Below are experts of layer 3 (counted from 0) of a mixture-of-experts language model. Rows are named router (the router's row for the expert), up (a neuron's input weights, with its number), down (a neuron's output weights, with its number) and show model dimensions 40-79. Each number is 50 + 10 x the weight over its row's rms, rounded and kept within 0 to 99.
After each expert's rows: a language model's description of what the expert responds to. This comes from a sample of Wikipedia text that the model never trained on.

# expert 57
router:67 69 34 57 52 51 38 45 66 42 60 44 62 45 53 36 56 59 68 40 56 52 37 52 48 36 53 34 38 49 61 38 49 60 47 46 48 64 44 58
up0:49 60 44 54 57 54 36 27 57 60 39 52 65 41 54 38 45 43 54 39 56 51 31 36 43 36 49 42 37 54 46 40 58 56 65 47 50 50 48 64
down0:58 57 39 56 46 42 38 47 44 50 58 53 43 38 57 46 42 61 43 46 67 56 43 47 50 62 48 37 42 45 49 45 57 52 49 45 44 38 54 49
up1:41 51 31 38 28 42 48 47 51 61 60 73 65 76 57 43 49 54 56 33 40 66 52 51 43 45 52 45 41 57 58 41 64 63 46 66 45 58 74 51
down1:51 58 51 42 48 30 58 42 54 58 49 58 55 45 40 47 44 57 49 40 59 53 35 54 51 52 60 48 27 42 40 51 51 38 47 57 45 62 54 45
up2:39 63 64 42 55 40 45 43 61 53 57 58 59 70 49 55 55 42 68 28 31 48 57 50 43 62 57 48 33 45 38 38 73 33 46 66 50 52 43 54
down2:58 59 50 32 41 39 42 53 65 50 46 52 51 53 38 26 52 63 51 35 50 44 46 54 40 56 50 52 42 55 52 53 62 38 37 56 58 59 37 33
up3:57 64 38 41 62 30 48 61 62 44 44 47 50 64 43 46 42 53 54 41 60 53 46 38 50 42 49 49 44 47 45 49 31 47 71 43 48 60 47 60
down3:67 35 46 68 54 49 57 73 49 43 37 57 65 65 58 35 34 65 66 57 42 51 54 51 42 34 53 42 74 63 24 44 50 58 61 65 45 31 40 66
up4:53 35 42 34 38 48 69 53 59 46 33 47 42 49 49 48 56 72 21 34 58 41 43 39 57 60 48 67 50 53 44 51 41 50 39 40 52 63 38 42
down4:55 41 43 30 60 53 54 47 56 53 37 59 39 34 57 69 57 60 21 40 59 53 47 45 45 67 35 56 49 68 56 50 53 48 54 37 39 61 46 39
up5:48 43 54 40 57 49 60 28 47 60 50 59 50 36 37 51 61 41 65 53 58 39 56 41 46 38 67 41 68 51 49 43 70 57 49 52 53 53 54 60
down5:64 55 31 37 50 43 46 40 39 59 50 43 58 55 45 62 52 42 62 49 52 53 60 66 41 50 74 53 54 56 49 38 66 43 55 59 40 65 53 40
up6:49 53 56 48 48 32 42 47 56 61 68 42 41 49 44 49 56 71 58 32 40 47 46 49 42 35 49 62 47 50 49 51 73 53 60 64 77 55 69 48
down6:46 48 44 41 47 45 45 51 71 61 55 58 48 43 47 41 65 63 54 57 54 33 42 71 52 32 39 57 46 56 40 53 59 39 57 48 45 50 52 63
up7:46 37 44 47 47 69 49 49 38 65 40 64 36 38 47 49 59 37 74 58 63 43 46 59 44 72 56 62 55 47 48 70 49 49 41 55 38 53 40 64
down7:62 39 42 48 26 52 47 44 41 44 58 55 55 52 35 41 49 54 60 42 58 30 56 48 32 50 51 59 51 63 61 48 49 49 50 60 36 51 47 64
up8:25 37 33 50 37 53 63 63 63 45 41 56 46 50 51 58 66 65 48 53 39 52 45 41 66 58 50 38 56 44 57 58 40 58 38 44 54 53 61 56
down8:40 32 37 42 56 37 47 37 39 49 45 87 50 21 52 57 61 61 46 58 54 53 48 64 44 57 45 44 53 52 35 65 35 48 54 59 32 57 51 39
up9:50 54 48 62 39 36 46 67 60 52 49 54 40 46 42 41 57 45 48 65 58 38 50 42 47 48 54 65 57 51 47 52 43 57 47 48 31 32 37 43
down9:48 50 53 58 38 53 44 33 52 47 45 39 41 38 57 71 52 43 26 52 57 63 39 45 29 64 46 59 62 66 67 44 57 63 58 66 45 55 42 62
up10:53 45 39 55 54 46 45 39 58 56 54 61 65 49 62 44 47 45 56 51 49 51 38 41 51 54 53 48 65 39 38 41 51 52 58 22 55 56 49 59
down10:63 45 40 47 57 41 36 49 56 65 65 33 40 41 31 49 38 45 59 48 59 58 26 49 48 55 42 50 58 45 54 53 40 56 55 53 43 41 52 58
up11:59 37 58 29 51 50 59 59 59 40 50 39 52 70 41 40 51 42 34 52 57 50 36 54 44 43 53 41 56 49 50 42 60 49 53 38 74 42 47 41
down11:45 35 59 57 33 42 47 58 41 32 62 37 55 53 40 32 47 41 57 47 55 52 49 50 39 49 68 63 40 52 59 39 55 41 37 51 30 46 46 54
up12:59 66 54 60 49 57 45 54 62 61 44 49 61 24 44 43 50 45 42 57 61 40 36 55 44 33 33 49 69 54 43 45 39 66 54 55 45 54 41 48
down12:53 37 57 50 31 53 57 69 61 78 58 35 45 33 47 75 56 42 40 47 72 53 51 54 42 36 45 51 61 61 68 41 51 58 26 62 39 43 65 50
It responds to: Mid-word Latinate pieces. Middle pieces of long or foreign words, like anim in unanimous, at in Stratospheric, ang in Ganges, nit in furniture.

# expert 63
router:47 53 39 61 45 54 46 45 51 55 53 45 47 30 37 55 45 45 74 61 51 45 42 51 38 47 66 31 49 32 67 52 45 69 48 33 57 46 44 57
up0:59 72 40 49 37 38 66 60 55 51 61 54 29 44 39 40 66 51 50 52 41 45 42 60 54 59 67 46 55 50 60 47 55 59 36 41 41 56 40 69
down0:40 61 41 35 30 30 58 25 47 67 62 55 46 35 49 47 49 43 43 74 44 59 50 48 52 44 46 47 46 62 55 33 58 55 47 50 36 67 30 61
up1:53 41 47 47 58 46 54 42 57 29 42 41 48 39 41 69 33 47 60 58 56 44 37 47 56 48 51 52 57 45 48 47 53 61 51 45 54 62 60 64
down1:61 53 46 52 53 62 45 55 59 43 58 30 34 22 42 48 40 41 52 52 68 49 31 64 57 52 28 51 56 31 49 53 50 52 29 52 41 43 54 44
up2:55 58 58 43 34 51 63 49 62 42 60 58 47 46 44 46 49 42 51 45 49 56 57 48 47 57 43 41 40 36 60 39 39 44 64 56 65 41 47 58
down2:41 61 60 33 50 54 48 51 45 48 42 38 62 48 36 46 43 44 66 57 57 38 56 48 62 35 51 65 52 46 52 33 60 61 55 48 56 43 51 67
up3:48 47 34 56 55 40 67 45 57 48 51 66 56 32 43 54 55 51 38 50 56 29 54 32 42 59 28 51 49 36 46 56 48 61 39 59 43 54 74 47
down3:45 45 39 67 47 50 50 59 57 53 64 54 53 36 46 52 53 45 73 48 53 29 55 42 32 53 40 49 51 46 25 60 49 47 39 51 47 54 63 51
up4:67 67 36 52 51 55 55 36 47 72 46 41 48 42 50 43 50 48 47 44 53 58 40 44 53 41 52 53 47 41 58 33 39 38 38 47 62 45 47 53
down4:46 60 31 42 37 38 57 51 44 53 57 48 35 34 40 52 52 47 46 55 46 47 40 56 72 40 48 65 55 29 35 36 57 47 43 56 43 42 59 57
up5:43 56 47 29 54 45 59 59 64 40 50 64 45 45 59 39 44 47 48 60 50 62 55 45 39 52 46 49 51 38 45 39 52 48 56 54 56 39 57 55
down5:48 41 71 35 63 54 48 59 54 51 48 40 48 55 54 33 42 51 58 61 46 47 61 72 56 51 69 59 69 41 43 62 59 47 44 46 38 51 63 63
up6:64 42 46 39 59 32 48 32 54 47 53 29 50 32 42 52 50 41 52 45 46 47 39 50 48 40 48 44 55 42 62 49 44 64 56 60 32 45 54 59
down6:42 41 69 53 56 49 41 44 58 52 45 47 39 30 30 39 39 55 71 58 59 46 37 62 69 52 50 61 50 57 50 44 61 43 47 53 31 53 47 57
up7:27 43 46 36 38 62 76 48 64 51 39 48 52 51 56 52 50 63 42 56 60 55 39 38 52 78 48 52 64 37 45 32 35 35 43 46 54 40 63 58
down7:63 51 34 37 50 37 65 48 38 39 44 35 45 62 50 59 23 47 54 66 42 46 47 38 53 43 61 63 54 31 40 50 65 51 49 44 32 51 62 48
up8:43 33 58 34 41 45 53 57 57 54 45 39 46 60 45 42 40 67 38 52 38 43 42 24 38 40 53 53 43 62 61 48 33 54 50 43 46 29 37 59
down8:58 33 57 49 45 47 50 68 52 72 44 40 60 53 60 47 39 68 33 43 64 44 52 45 48 52 61 54 47 58 73 59 34 61 39 47 73 47 35 60
up9:43 70 45 43 57 67 35 56 55 53 63 43 63 53 57 63 50 43 57 47 64 48 43 48 59 41 50 49 43 38 51 46 34 54 49 47 38 52 35 41
down9:30 51 45 47 53 41 47 65 56 41 48 46 44 37 45 66 48 44 65 51 64 53 31 52 49 57 39 32 47 41 41 43 53 63 57 51 51 47 54 38
up10:46 57 51 49 37 52 53 51 59 59 43 57 57 42 90 47 50 50 61 49 36 36 60 50 40 60 48 53 43 52 56 57 33 59 61 46 34 48 56 35
down10:38 39 44 70 56 57 51 75 62 60 55 55 56 62 50 69 60 55 58 41 57 35 57 56 28 68 43 35 31 50 49 52 40 56 57 51 64 71 54 44
up11:61 40 62 36 47 61 66 58 49 43 32 56 54 52 45 31 62 59 54 49 40 46 47 37 38 45 57 51 41 61 48 47 61 66 41 46 58 40 40 36
down11:42 38 61 34 31 43 56 60 33 61 44 46 55 47 58 45 52 49 45 54 33 72 54 54 44 56 66 42 35 65 62 57 40 56 34 55 54 62 59 56
up12:52 56 55 50 42 48 35 62 47 35 38 50 51 46 48 30 54 55 39 38 54 51 34 29 36 38 47 36 40 47 49 64 45 48 45 41 43 29 42 56
down12:55 46 40 43 38 36 55 65 51 44 57 41 45 35 49 50 52 63 69 55 46 49 40 49 32 50 58 28 27 38 59 59 53 55 42 49 65 43 63 64
It responds to: Single consonants in names. Single consonants or short clusters (m, n, k, z, ch, zh) inside foreign surnames and place names, like Dermot, doppelgänger, Kellogg.

# expert 59
router:51 50 58 43 51 66 46 59 42 47 48 31 55 53 58 65 39 54 35 35 48 73 55 56 74 44 39 71 64 67 58 45 53 41 48 64 56 53 54 38
up0:50 35 55 49 55 51 35 58 67 45 31 65 60 58 36 52 64 27 45 38 67 49 55 72 53 51 62 56 51 57 56 45 48 43 61 51 40 55 57 50
down0:66 37 55 56 46 61 51 29 42 52 53 36 55 56 42 52 41 65 48 41 55 44 44 74 38 38 51 80 45 46 32 56 46 55 51 55 71 46 62 51
up1:40 40 58 32 50 50 48 35 57 40 43 35 52 52 64 51 37 41 41 57 53 54 37 64 46 48 57 56 51 57 39 47 50 77 35 52 65 60 55 40
down1:59 40 51 47 25 37 52 48 45 45 47 35 59 63 53 50 57 40 49 40 50 64 41 51 54 37 50 44 54 37 45 67 50 60 56 55 55 62 47 52
up2:48 52 45 61 68 53 43 34 36 54 35 37 43 35 61 54 51 48 34 62 37 47 52 45 54 57 47 43 56 40 46 53 57 47 46 51 59 53 29 54
down2:46 50 61 45 41 58 49 35 37 53 56 33 33 54 56 55 45 63 51 61 53 41 34 43 60 44 41 51 39 59 65 46 54 44 46 52 52 54 45 45
up3:48 62 51 36 68 35 32 50 29 34 45 52 57 50 55 55 43 37 60 50 50 35 42 63 43 36 42 56 49 49 35 50 50 63 62 54 55 63 46 53
down3:44 46 48 36 47 46 51 39 52 53 45 36 51 38 38 57 45 43 34 55 67 46 32 66 73 50 43 65 42 44 35 41 43 52 50 45 65 56 43 69
up4:71 53 50 40 35 50 57 41 48 49 50 58 41 34 40 56 37 31 46 54 56 23 38 46 50 45 51 51 53 50 57 64 38 65 53 32 48 47 57 58
down4:37 46 58 58 50 58 61 28 60 54 33 47 50 55 47 64 40 39 37 56 64 66 56 44 60 29 46 65 39 66 32 27 48 46 52 59 60 37 56 26
up5:57 29 60 63 57 63 47 39 66 53 65 54 49 44 54 42 42 48 54 70 74 44 55 44 60 73 55 41 38 47 57 49 49 53 37 70 63 29 60 35
down5:36 37 58 57 38 58 37 55 32 39 45 55 66 62 44 58 49 62 56 60 69 59 38 58 44 42 43 70 43 46 48 65 66 26 49 56 59 57 56 39
up6:51 45 53 63 39 46 58 52 34 44 47 66 47 46 65 50 66 75 47 60 58 54 57 52 62 60 54 44 53 51 53 57 37 36 48 51 62 48 39 65
down6:33 60 42 26 35 45 39 52 60 62 52 52 49 54 45 66 49 47 54 35 53 56 49 50 51 39 40 61 42 39 58 42 43 33 31 57 53 55 33 58
up7:50 51 54 54 72 50 35 46 47 59 39 39 62 53 43 63 42 37 72 46 38 41 64 58 49 41 61 39 64 49 46 62 56 36 52 42 49 61 37 43
down7:53 50 57 41 58 54 56 41 52 44 55 26 48 41 33 61 49 52 48 54 49 46 37 64 60 38 32 81 48 42 50 51 45 45 32 61 76 39 68 52
up8:41 38 49 44 62 43 46 52 46 60 56 48 32 47 70 47 65 49 75 61 49 51 43 55 51 35 55 42 45 54 49 59 46 52 38 59 46 46 54 43
down8:47 62 52 31 36 54 56 49 43 49 52 35 53 68 55 45 40 43 41 53 69 77 38 46 64 28 52 54 49 55 40 53 48 64 63 48 59 39 52 51
up9:56 44 51 51 60 52 48 46 20 45 46 50 42 51 55 62 37 64 68 52 40 47 51 49 54 36 46 43 54 49 66 48 50 37 51 61 50 60 57 52
down9:54 61 56 36 55 49 53 45 69 45 59 34 59 57 53 59 53 48 47 47 64 56 49 57 70 39 61 60 46 58 51 57 47 60 38 49 38 47 48 58
up10:53 50 57 45 53 53 41 21 66 48 59 42 71 25 57 42 44 28 51 47 46 56 47 29 46 60 44 45 59 48 37 34 52 48 42 52 36 78 58 58
down10:57 57 58 27 56 53 62 49 44 61 63 41 55 34 50 50 43 39 36 53 58 48 31 36 47 48 36 55 43 50 67 54 45 51 46 64 72 48 31 41
up11:50 40 55 47 47 43 43 47 31 62 84 46 31 51 72 39 43 43 49 51 45 48 58 59 53 50 52 47 52 59 33 39 63 41 57 54 44 49 62 38
down11:51 51 41 53 44 43 37 52 46 49 40 45 56 56 52 51 51 54 44 52 43 48 36 53 45 41 44 80 37 51 46 63 38 37 48 67 61 44 52 53
up12:40 47 55 42 50 45 44 57 37 44 76 54 46 62 51 68 47 53 52 44 30 54 45 55 41 26 58 42 59 52 47 46 54 41 54 50 55 39 54 34
down12:51 43 35 38 53 58 52 43 65 39 50 44 76 45 44 40 33 48 40 57 31 52 45 54 40 48 28 60 61 50 47 47 63 35 39 53 61 32 52 57
It responds to: Conjunctions and parentheses. Connectors between noun phrases, such as and, of, or, &, nor, plus opening parentheses, as in Law & Order or Maisie (disambiguation).

# expert 37
router:27 64 48 33 41 49 55 45 49 53 59 46 60 44 24 43 47 50 54 58 45 38 52 37 38 34 67 65 33 35 39 63 49 52 56 34 45 55 39 50
up0:53 53 36 38 53 41 65 43 50 55 52 52 62 47 49 47 59 39 67 42 44 44 50 52 57 53 57 66 40 39 49 46 57 45 65 62 59 56 43 55
down0:38 56 39 42 58 45 53 42 54 58 76 57 74 47 52 48 54 43 66 54 55 52 48 61 65 43 35 56 57 46 42 70 40 41 50 62 41 48 55 51
up1:38 50 57 56 52 37 49 41 45 51 58 63 41 53 47 56 53 35 50 56 42 48 53 76 43 49 52 61 46 50 43 54 61 54 67 51 32 66 53 62
down1:48 55 31 52 37 38 54 44 48 38 44 55 47 63 42 54 42 42 53 48 30 25 73 36 34 33 60 52 53 47 60 72 42 34 57 64 41 52 42 43
up2:36 22 49 50 40 33 52 34 38 60 49 52 38 39 53 45 51 55 48 56 30 50 49 64 65 34 50 65 49 45 52 59 57 69 63 69 52 61 49 52
down2:48 36 49 44 49 46 40 50 69 58 54 50 50 41 60 56 47 54 52 59 27 28 41 38 52 48 49 59 52 37 53 62 61 60 43 47 53 60 58 49
up3:47 46 45 54 66 52 38 49 44 43 51 41 34 38 48 50 55 59 37 53 52 38 34 54 35 45 58 27 52 47 67 46 45 54 67 48 52 39 36 35
down3:72 44 52 55 52 47 23 52 51 62 54 49 45 53 49 44 59 59 55 49 71 58 51 36 39 78 52 45 37 50 37 53 29 55 61 56 35 49 33 49
up4:40 46 38 42 33 47 30 60 30 36 69 50 51 56 41 40 41 65 40 51 51 48 78 37 52 40 58 63 55 66 52 38 43 48 68 41 61 61 56 65
down4:35 41 53 35 44 31 43 38 56 62 53 65 47 52 63 61 47 60 38 49 41 62 59 47 39 60 67 54 49 44 40 67 40 41 61 53 56 53 71 67
up5:58 42 40 36 47 55 48 27 49 74 58 44 52 39 50 42 39 46 64 68 55 41 45 41 46 51 56 46 50 54 52 45 57 47 57 40 51 61 42 50
down5:41 53 48 39 51 43 44 48 41 57 52 64 63 48 26 41 52 50 55 74 43 39 41 46 55 60 55 52 41 49 38 56 38 59 49 34 39 53 46 55
up6:33 64 54 34 48 55 43 51 47 51 42 43 41 63 44 42 40 44 59 48 53 42 45 54 45 41 51 38 31 36 67 38 61 22 52 48 32 49 44 60
down6:32 52 59 27 39 46 52 54 54 52 56 46 53 44 64 24 56 53 48 59 38 43 53 33 57 31 50 57 29 49 37 42 54 38 62 48 58 50 43 58
up7:46 45 34 45 53 35 63 44 50 46 46 48 47 37 44 55 49 42 61 50 61 53 47 41 30 56 53 53 48 49 49 52 52 51 31 40 48 51 34 54
down7:46 33 56 46 38 39 47 54 43 43 48 45 49 45 57 54 47 50 44 50 41 43 52 35 41 58 61 66 42 51 46 42 76 61 44 46 42 47 48 66
up8:51 72 43 39 58 62 46 68 35 61 54 32 43 49 37 43 55 57 33 58 39 38 49 41 41 50 46 53 51 54 48 59 41 43 46 45 66 50 46 47
down8:36 53 59 42 55 55 40 57 51 38 67 74 72 41 37 41 34 47 40 50 44 25 47 56 43 66 45 59 51 75 59 53 37 43 44 36 58 69 71 74
up9:37 44 33 45 57 40 42 59 52 59 48 56 60 65 49 60 49 54 64 45 43 40 50 48 59 42 33 60 67 40 59 60 58 31 50 75 67 28 28 55
down9:36 47 44 47 46 39 57 35 52 41 63 56 69 62 43 51 37 44 42 65 45 42 51 68 45 62 52 40 66 54 49 65 61 64 20 47 46 52 57 63
up10:43 64 50 48 64 75 42 63 62 68 42 32 41 46 50 38 54 41 48 58 29 43 48 52 47 70 52 39 55 50 41 44 45 48 59 52 61 58 51 42
down10:67 48 55 35 40 53 36 65 46 51 54 52 50 50 47 42 49 62 48 42 56 54 55 54 34 45 49 55 48 71 35 62 55 57 55 47 43 60 43 50
up11:53 52 46 55 49 56 65 61 52 55 50 44 43 63 48 43 51 50 44 31 73 41 48 42 46 55 27 53 50 43 58 43 44 49 58 42 44 48 44 34
down11:39 51 49 38 38 59 56 56 35 56 42 41 45 54 55 41 33 39 56 48 58 44 56 55 64 49 34 59 55 68 48 51 54 61 35 51 41 48 46 37
up12:55 56 35 58 56 51 45 56 44 58 35 37 57 58 50 53 61 62 56 53 38 49 67 28 40 42 45 43 36 61 47 55 59 54 57 48 46 52 46 48
down12:59 74 52 53 49 30 55 54 50 73 70 63 46 42 51 52 54 48 39 59 46 56 46 66 52 53 54 57 56 47 46 46 61 67 51 59 65 52 66 62
It responds to: Non-English characters. Accented Latin letters and byte pieces of non-Latin scripts (Thai, Japanese, Greek, Chinese pinyin) inside foreign names and words.

# expert 46
router:48 51 52 44 37 60 58 63 47 47 45 45 45 66 43 52 39 43 49 56 50 62 43 38 66 56 41 60 60 61 64 48 45 39 44 58 39 50 35 35
up0:60 53 33 41 57 50 56 56 44 56 39 59 67 63 48 55 46 44 54 17 67 53 53 33 48 52 39 59 38 54 52 35 40 48 45 48 58 49 50 49
down0:49 37 45 52 37 43 74 51 47 58 42 46 42 33 44 47 45 50 51 50 45 65 68 57 56 48 41 65 57 46 38 39 35 50 40 50 60 22 52 49
up1:44 47 49 44 62 59 57 61 57 48 49 25 67 42 46 47 51 49 50 49 38 48 69 63 62 48 45 37 44 41 65 62 51 45 52 42 52 58 30 42
down1:66 27 58 55 38 58 66 36 33 48 49 44 46 66 43 38 49 51 42 53 50 37 61 50 60 59 58 55 47 60 34 66 42 44 51 68 48 48 56 35
up2:58 37 37 59 50 53 54 46 42 52 46 57 53 60 47 63 38 54 50 71 47 41 36 52 53 56 60 32 51 67 48 38 43 49 43 34 53 34 48 42
down2:42 42 59 69 32 61 58 57 49 58 49 41 57 62 44 63 55 50 60 46 41 53 41 40 55 46 23 60 62 39 47 43 48 54 59 54 53 34 41 58
up3:58 44 27 45 49 64 54 51 42 50 51 50 58 47 57 30 58 42 45 44 60 57 56 41 50 55 47 45 29 55 47 52 65 46 59 58 27 49 47 55
down3:26 43 60 45 48 53 71 48 59 64 33 56 44 47 30 56 41 41 45 55 57 53 39 33 50 53 44 33 25 59 55 25 41 44 52 48 53 51 51 58
up4:72 74 44 45 69 38 42 59 62 57 44 61 53 58 42 21 56 47 59 44 66 42 52 68 40 35 70 36 60 51 49 38 56 51 44 15 49 48 47 38
down4:47 39 62 43 38 46 55 44 47 57 45 56 44 32 45 55 62 52 50 50 44 57 54 49 53 63 51 73 62 42 57 49 45 41 51 66 55 52 47 52
up5:63 54 36 56 50 32 60 41 46 45 34 57 35 47 56 72 50 62 44 65 34 44 19 59 64 34 43 54 48 46 58 44 45 44 52 45 38 55 46 56
down5:38 39 67 52 43 65 62 59 46 40 63 42 54 74 39 64 39 45 62 54 48 44 52 52 44 53 47 48 58 52 69 50 57 52 61 42 42 38 45 56
up6:71 33 61 55 40 50 52 40 57 29 53 57 59 46 45 45 54 59 48 50 54 60 69 51 74 43 51 39 63 55 60 74 63 61 56 47 60 60 46 47
down6:42 51 63 69 72 47 68 54 57 45 62 35 47 56 46 35 48 49 47 69 31 39 62 52 52 41 50 50 44 46 50 35 47 49 39 51 54 54 55 51
up7:67 64 48 41 45 38 55 56 48 45 72 61 69 28 59 67 35 55 45 57 64 56 38 43 50 57 51 60 43 50 60 34 31 45 59 42 64 71 43 41
down7:58 24 80 63 54 55 45 37 57 41 41 50 57 70 40 53 52 49 59 41 60 41 56 49 51 59 58 37 44 65 51 59 56 40 47 67 46 43 59 33
up8:43 70 40 51 38 55 52 59 77 33 51 51 56 31 40 38 43 49 32 61 53 34 57 55 54 63 59 50 55 48 48 48 51 60 36 60 46 49 60 57
down8:65 35 44 52 42 45 44 50 58 41 41 53 63 64 41 62 54 49 36 47 48 50 58 53 62 39 39 54 56 54 34 63 55 68 44 68 65 39 44 44
up9:63 50 53 55 61 50 38 46 55 34 56 67 36 32 37 48 58 42 57 36 56 49 62 44 56 53 52 58 61 49 55 30 45 54 58 48 62 51 36 41
down9:50 42 52 55 57 61 52 46 42 43 58 38 52 41 53 48 50 38 43 40 46 47 45 49 45 47 45 56 62 60 53 37 46 49 55 44 30 47 49 54
up10:41 34 55 48 51 35 65 56 62 56 48 70 59 69 74 47 26 44 46 53 64 60 55 50 55 63 45 53 37 57 44 35 54 54 50 53 47 27 63 44
down10:50 50 45 53 20 50 56 54 47 52 45 32 47 35 36 58 59 47 39 42 39 46 54 44 47 20 40 69 36 48 38 39 33 34 49 58 48 51 42 46
up11:38 32 53 40 41 61 53 34 64 37 59 59 64 68 50 29 42 40 50 52 49 37 35 43 61 71 41 56 46 44 48 59 54 37 56 65 68 43 58 38
down11:45 27 43 54 50 47 48 46 45 32 42 43 60 51 32 57 42 57 45 56 53 45 61 43 34 60 60 63 28 61 39 50 53 56 48 81 35 50 36 58
up12:44 37 33 48 50 59 44 62 60 47 57 37 52 49 42 17 61 55 36 46 39 32 55 43 61 43 44 59 50 36 52 56 44 51 50 58 49 40 38 43
down12:58 23 32 52 45 44 64 34 44 47 48 49 50 62 42 46 44 61 46 50 44 59 57 40 55 59 59 51 60 75 41 46 49 52 40 67 45 51 40 49
It responds to: Commas in lists. Commas after a word, name or closing quote, separating list items, places and clauses, such as Palermo International, Italy or Murphy, Joseph.

# expert 24
router:37 37 51 48 55 41 59 50 63 48 39 26 56 61 41 52 39 45 61 72 49 39 51 51 50 60 60 49 60 49 42 47 49 48 62 43 56 42 47 52
up0:55 62 61 62 67 57 38 50 40 59 27 35 48 40 45 63 47 42 66 47 57 40 48 55 44 40 51 68 43 58 54 51 36 52 53 48 50 56 47 35
down0:48 48 54 37 76 46 54 57 54 56 28 47 44 35 45 32 38 35 57 61 50 33 41 42 57 55 63 50 65 50 48 57 35 43 47 49 41 48 60 39
up1:60 59 43 43 44 30 65 56 58 46 31 43 57 44 50 57 42 60 48 34 68 52 52 37 43 54 38 69 78 50 46 41 27 72 47 52 64 53 41 51
down1:51 46 47 48 56 52 55 69 55 54 33 45 53 63 53 51 43 36 22 49 63 45 51 43 50 56 59 58 42 26 62 71 45 57 26 38 39 46 41 49
up2:41 61 58 51 52 49 57 41 59 47 47 47 48 51 47 57 47 44 56 52 67 48 50 62 36 33 41 44 30 57 36 46 66 53 36 37 52 30 53 41
down2:61 41 42 53 57 28 52 58 61 68 42 54 52 50 43 35 57 54 44 44 70 44 37 58 22 47 55 45 42 49 56 65 35 63 44 39 50 42 56 40
up3:38 56 49 47 56 49 38 72 56 58 57 39 42 40 47 38 54 54 47 49 47 54 59 69 42 56 59 52 51 52 42 43 54 48 63 33 50 56 59 47
down3:57 46 39 46 47 55 47 52 46 46 43 45 61 44 56 39 33 47 44 45 38 33 62 43 45 55 57 46 56 36 38 53 55 56 37 43 51 47 65 58
up4:45 55 66 49 44 53 61 57 34 52 38 42 42 59 38 41 41 46 45 46 40 55 68 26 57 49 53 59 68 50 40 50 45 55 55 42 41 60 48 54
down4:67 53 53 55 54 63 65 49 49 48 24 46 52 44 53 54 59 33 39 49 48 45 41 66 40 53 58 49 50 31 40 58 58 40 36 41 48 69 65 50
up5:62 51 53 40 48 49 56 57 58 53 50 73 57 28 59 67 47 52 52 48 53 55 52 67 66 59 63 59 56 50 30 50 57 51 61 67 44 42 61 54
down5:53 42 54 54 36 49 52 47 60 62 58 60 30 59 46 63 48 50 39 41 60 38 48 41 48 46 60 68 40 54 47 51 35 61 51 57 44 44 56 45
up6:58 56 30 50 37 37 40 58 48 36 81 50 48 60 48 43 26 39 49 40 50 52 44 45 28 41 64 52 62 42 62 59 46 37 50 50 44 43 45 55
down6:72 39 32 58 31 48 22 56 38 43 59 34 45 45 53 50 47 39 54 69 57 54 58 53 37 41 43 44 69 52 52 48 55 44 45 44 50 25 51 60
up7:39 49 58 70 48 30 50 56 55 44 45 52 38 69 36 42 37 50 63 61 43 41 46 59 61 30 37 50 47 50 54 68 33 39 74 42 34 58 59 47
down7:57 43 37 44 57 57 69 52 39 41 54 61 53 47 42 67 48 51 44 59 36 37 45 51 43 51 54 37 60 53 49 36 56 53 44 46 41 60 47 58
up8:60 51 30 43 56 59 44 66 51 55 41 56 38 62 61 72 40 41 51 64 64 58 62 64 38 69 35 58 61 42 67 58 53 46 44 56 43 33 45 50
down8:63 44 24 52 45 46 48 50 42 47 37 49 40 42 59 50 50 36 37 52 63 60 49 46 42 62 40 67 64 27 58 56 53 52 47 48 39 56 46 48
up9:40 39 20 67 64 61 39 66 64 45 86 44 43 50 51 57 38 37 49 52 63 65 41 59 42 53 41 39 46 43 48 57 60 52 59 38 46 41 36 34
down9:61 49 54 46 45 52 35 55 51 56 45 47 37 37 37 60 40 38 41 52 48 57 39 54 40 57 36 38 63 46 48 51 34 63 58 61 34 60 64 54
up10:50 68 55 53 60 46 61 49 50 55 71 53 49 50 45 40 42 44 50 57 62 45 53 53 53 53 60 56 46 52 53 55 71 48 57 40 58 50 46 41
down10:54 56 52 47 63 43 51 59 44 56 62 54 54 45 41 45 38 49 30 51 73 48 59 40 55 66 39 51 40 67 48 54 63 59 48 50 48 55 63 28
up11:52 37 49 65 48 38 48 49 40 59 56 49 56 48 53 54 47 57 46 58 40 45 47 64 48 47 50 50 51 46 47 48 40 44 59 45 65 51 54 51
down11:60 30 43 57 39 43 50 53 43 45 43 71 62 52 54 49 62 46 50 59 34 44 53 46 45 45 50 56 64 42 36 37 36 62 44 66 45 22 38 50
up12:60 49 55 57 68 43 72 43 47 61 44 49 48 49 61 48 58 52 52 66 59 51 49 51 61 53 62 53 50 58 48 54 43 53 55 45 70 50 45 60
down12:64 42 40 58 58 47 43 52 47 69 52 42 39 56 63 46 71 45 61 56 63 37 64 53 46 49 67 52 49 61 38 56 22 29 55 42 62 52 68 45
It responds to: Particles and quantity words. Verb particles after verbs like away, out, up, down, plus quantity words such as many, few, million, and the piece inter.